config.yaml
num_hidden_layers: 8
d_expert: 128
hidden_act: "reglu"
normalize_top_k: true
routed_scale: 1.5
balance_bias: false
router_bias: true
vocab_size: 13973
norm: "rmsnorm"
norm_eps: 1e-05
tie_word_embeddings: true
optimizer: "muon_variant"
learning_rate: 0.0151
batch_tokens: [65536, 131072, 262144, 524288]
max_seq_len: 512
Below are experts of layer 3 (counted from 0) of a mixture-of-experts language model. Rows are named router (the router's row for the expert) and show model dimensions 0-95. Each number is 128 + 32 x the weight over its row's rms, rounded and kept within 0 to 255. Numbers have three digits each.
After each expert's rows: a language model's description of what the expert responds to; "mostly gets" lists some tokens that are sent to it at least half of the time. This comes from a sample of Wikipedia text that the model never trained on.

# expert 27
router:108087128161110113139161151104093116110140087176117140147109087173148167097132158071127113154104102183165197119119158068141168093153106102070052070190130129126122139161144126135187101133096141108187111115100128169136118206104155144163163132196102086093107158104132112162125161143082145120
Description: Opening parentheses and slashes
mostly gets: " (", " /", "′", "(", " ·", "^{"

# expert 31
router:118106168107117110157086164157099170106090140133162106147163093156154119150166114124012124084165145160227107128105154114169164155211112126125188132136117154108141163130075173106092139148130116111102137143080145096131086132111088113162052183117163133149104118197159141077141128129167157149
Description: Place and institution name words
mostly gets: " United", " States", " University", " American", " World", " City"

# expert 8
router:170133109125103113167149151124166153140128141068116115181104153166154116135118146097092141135149096122064105124143123139101150160139103124077098081143133110134097133123092130173144126078072157169142090140131092069130184141076068100110133107075131171101141083137135071086179169181108067186
Description: Line breaks and markup
mostly gets: "\n", " ==", " ===", "|---|---|---|", "|---|---|---|---|", " ===="

# expert 3
router:114089094090142184115066184135122138181117112165111105130104081104184171098144150126138103133125094140099150126138122116133134103067120107216138145112120063139157168098161140091131134141091136101106133114139076154169118115113076103120073119110119105220118130121057160124166167042079120074
Description: Past participles and verbs
mostly gets: " made", " became", " such", " known", " won", " used"

# expert 26
router:121091123093081188100076068163105217048105088154196106136108120151130113094150157117119176099145092142168122074114144131194148096098145125112167143150114134185157068163087111060194098080123137062087202154122182131116155110115155142046111180176131187099141113159141140064091121167117119099
Description: Months and common nouns
mostly gets: " January", " October", " July", " December", " November", " season"

# expert 12
router:103082090148156156105116134156168127135106168130129103090168164150138177116112186173079156146107138069191165160114131142166073145143140106189120152088121135130141179132079135216159115106154090123174121155135114108141118146158153149144161150096088082106083111127124094139126166150162100152
Description: Infobox field colons
mostly gets: ":", "):", " Total", " ·", "′", " Location"

# expert 6
router:126136111176157127124122070082154088157066110076103095128120046102116100122093148064065144125168143134106118086199111142137131131130117137199138172119098135144155159176080120170163156187149071057175112185120142155132144097108134132139186137112148078112113105139126079122161096125121166159
Description: Table cell separators
mostly gets: "|", " |", "=", " Votes", "|---|---|---|---|---|", "):"

# expert 25
router:129110116072108133118163113112127111159134131076083143122140104115131102109148121141127152095215168137225173116056156136131143133120144123128088129173102133132158174112130059096162085109118160185139102160137148119126117126167084129138152113184102117114139097165134127154063080151063175077
Description: List-item hyphens and ordinals
mostly gets: "-", " two", " three", " second", " then", " first"

# expert 2
router:137155154150154112133103123161143096168090189103133102105116086187140082093109145177071159108125131150150119184126097086156114153102147120139148047082119176139142082155136118137074111153136136132164111094183136150125201137142096148142128119185124137118119158078144145148179132159119112151
Description: Mid-word name syllables
mostly gets: "on", "ner", "se", "ani", "ko", "za"

# expert 1
router:192107185156138113127131151132175140104130062107137111119148195073117118157141084142134168161105180105096133133110081064110141106130159139185155116120101118165149122111156127098168126202108118138161127092079114120101126116068179139091087111117103104191078159194059112144135133048130128122
Description: Prepositions and articles
mostly gets: " on", " from", " at", " in", " over", " after"

# expert 24
router:101091124094076113160129156139193106109137099074080095129106098133118175102164172095067139093199179142096120191143131106156109141134078116099142142114191109122125125161099165095127115152156107076134150144149106130112183127151122100119145087142102120178092136092163150156081141188096084149
Description: Foreign script and semicolons
mostly gets: ");", "а", " ;", "и", "о", "е"

# expert 20
router:152158181174130112131150142131183116128147081096101190135143176109112084064200106121135095169158141123142104119146125123083187181151167098122073163159122076114097169168150179146143090074128177146140133202143129194106141181147209083176135105102113107092075158137147099110100201120096146167
Description: Capital letters, abbreviations
mostly gets: " \"", "N", "S", "B", "F", "A"

# expert 21
router:165138090075129098183097128103075103164144135103148120109092167136097104138131099124166094111096166125074110152171130146123093145139128115082103139096095099116146103137050123144062160125096091150178113111170142137106166144159109151154167105063140162103160166112125153146125087152095179128
Description: Short letter fragments
mostly gets: "ec", "uc", "ac", "asc", "anc", "inc"

# expert 7
router:113183096160145101135147150103177125053191138106125073106145171145155157167130133114113135180105097145095153159119099168094161087115124132136113175109116220151095085072162126163071133140122174145109148149154138117086179167174090160145073161162166128104080090099147129091163114143172086157
Description: Section headings and breaks
mostly gets: "==", "===", " ==", " ===", "====", "Personal"

# expert 17
router:072119096122127135142120162148059177135095117195089121134142137097127218163149080161137162142123156078089124103148145139097095105109085132149084161133126119149144148138144111060184133140124135100108171143145129113163133076114071168133099141115094130167170112066046158084164150088104122108
Description: Verbs after subjects
mostly gets: " was", " is", " were", " are", " has", " had"

# expert 30
router:160128145171088114084156138140092071132122135139084116123154155157109135103159161062174077142166099123148096122095119174147105091092143100108137047171100140090116128151047158171158080124130142090159185116161181126107100149119172148144101114127152115121142077156180065105148180063140116166
Description: Spaces before numbers
mostly gets: " ", "–", " $", " ±", " €", " £"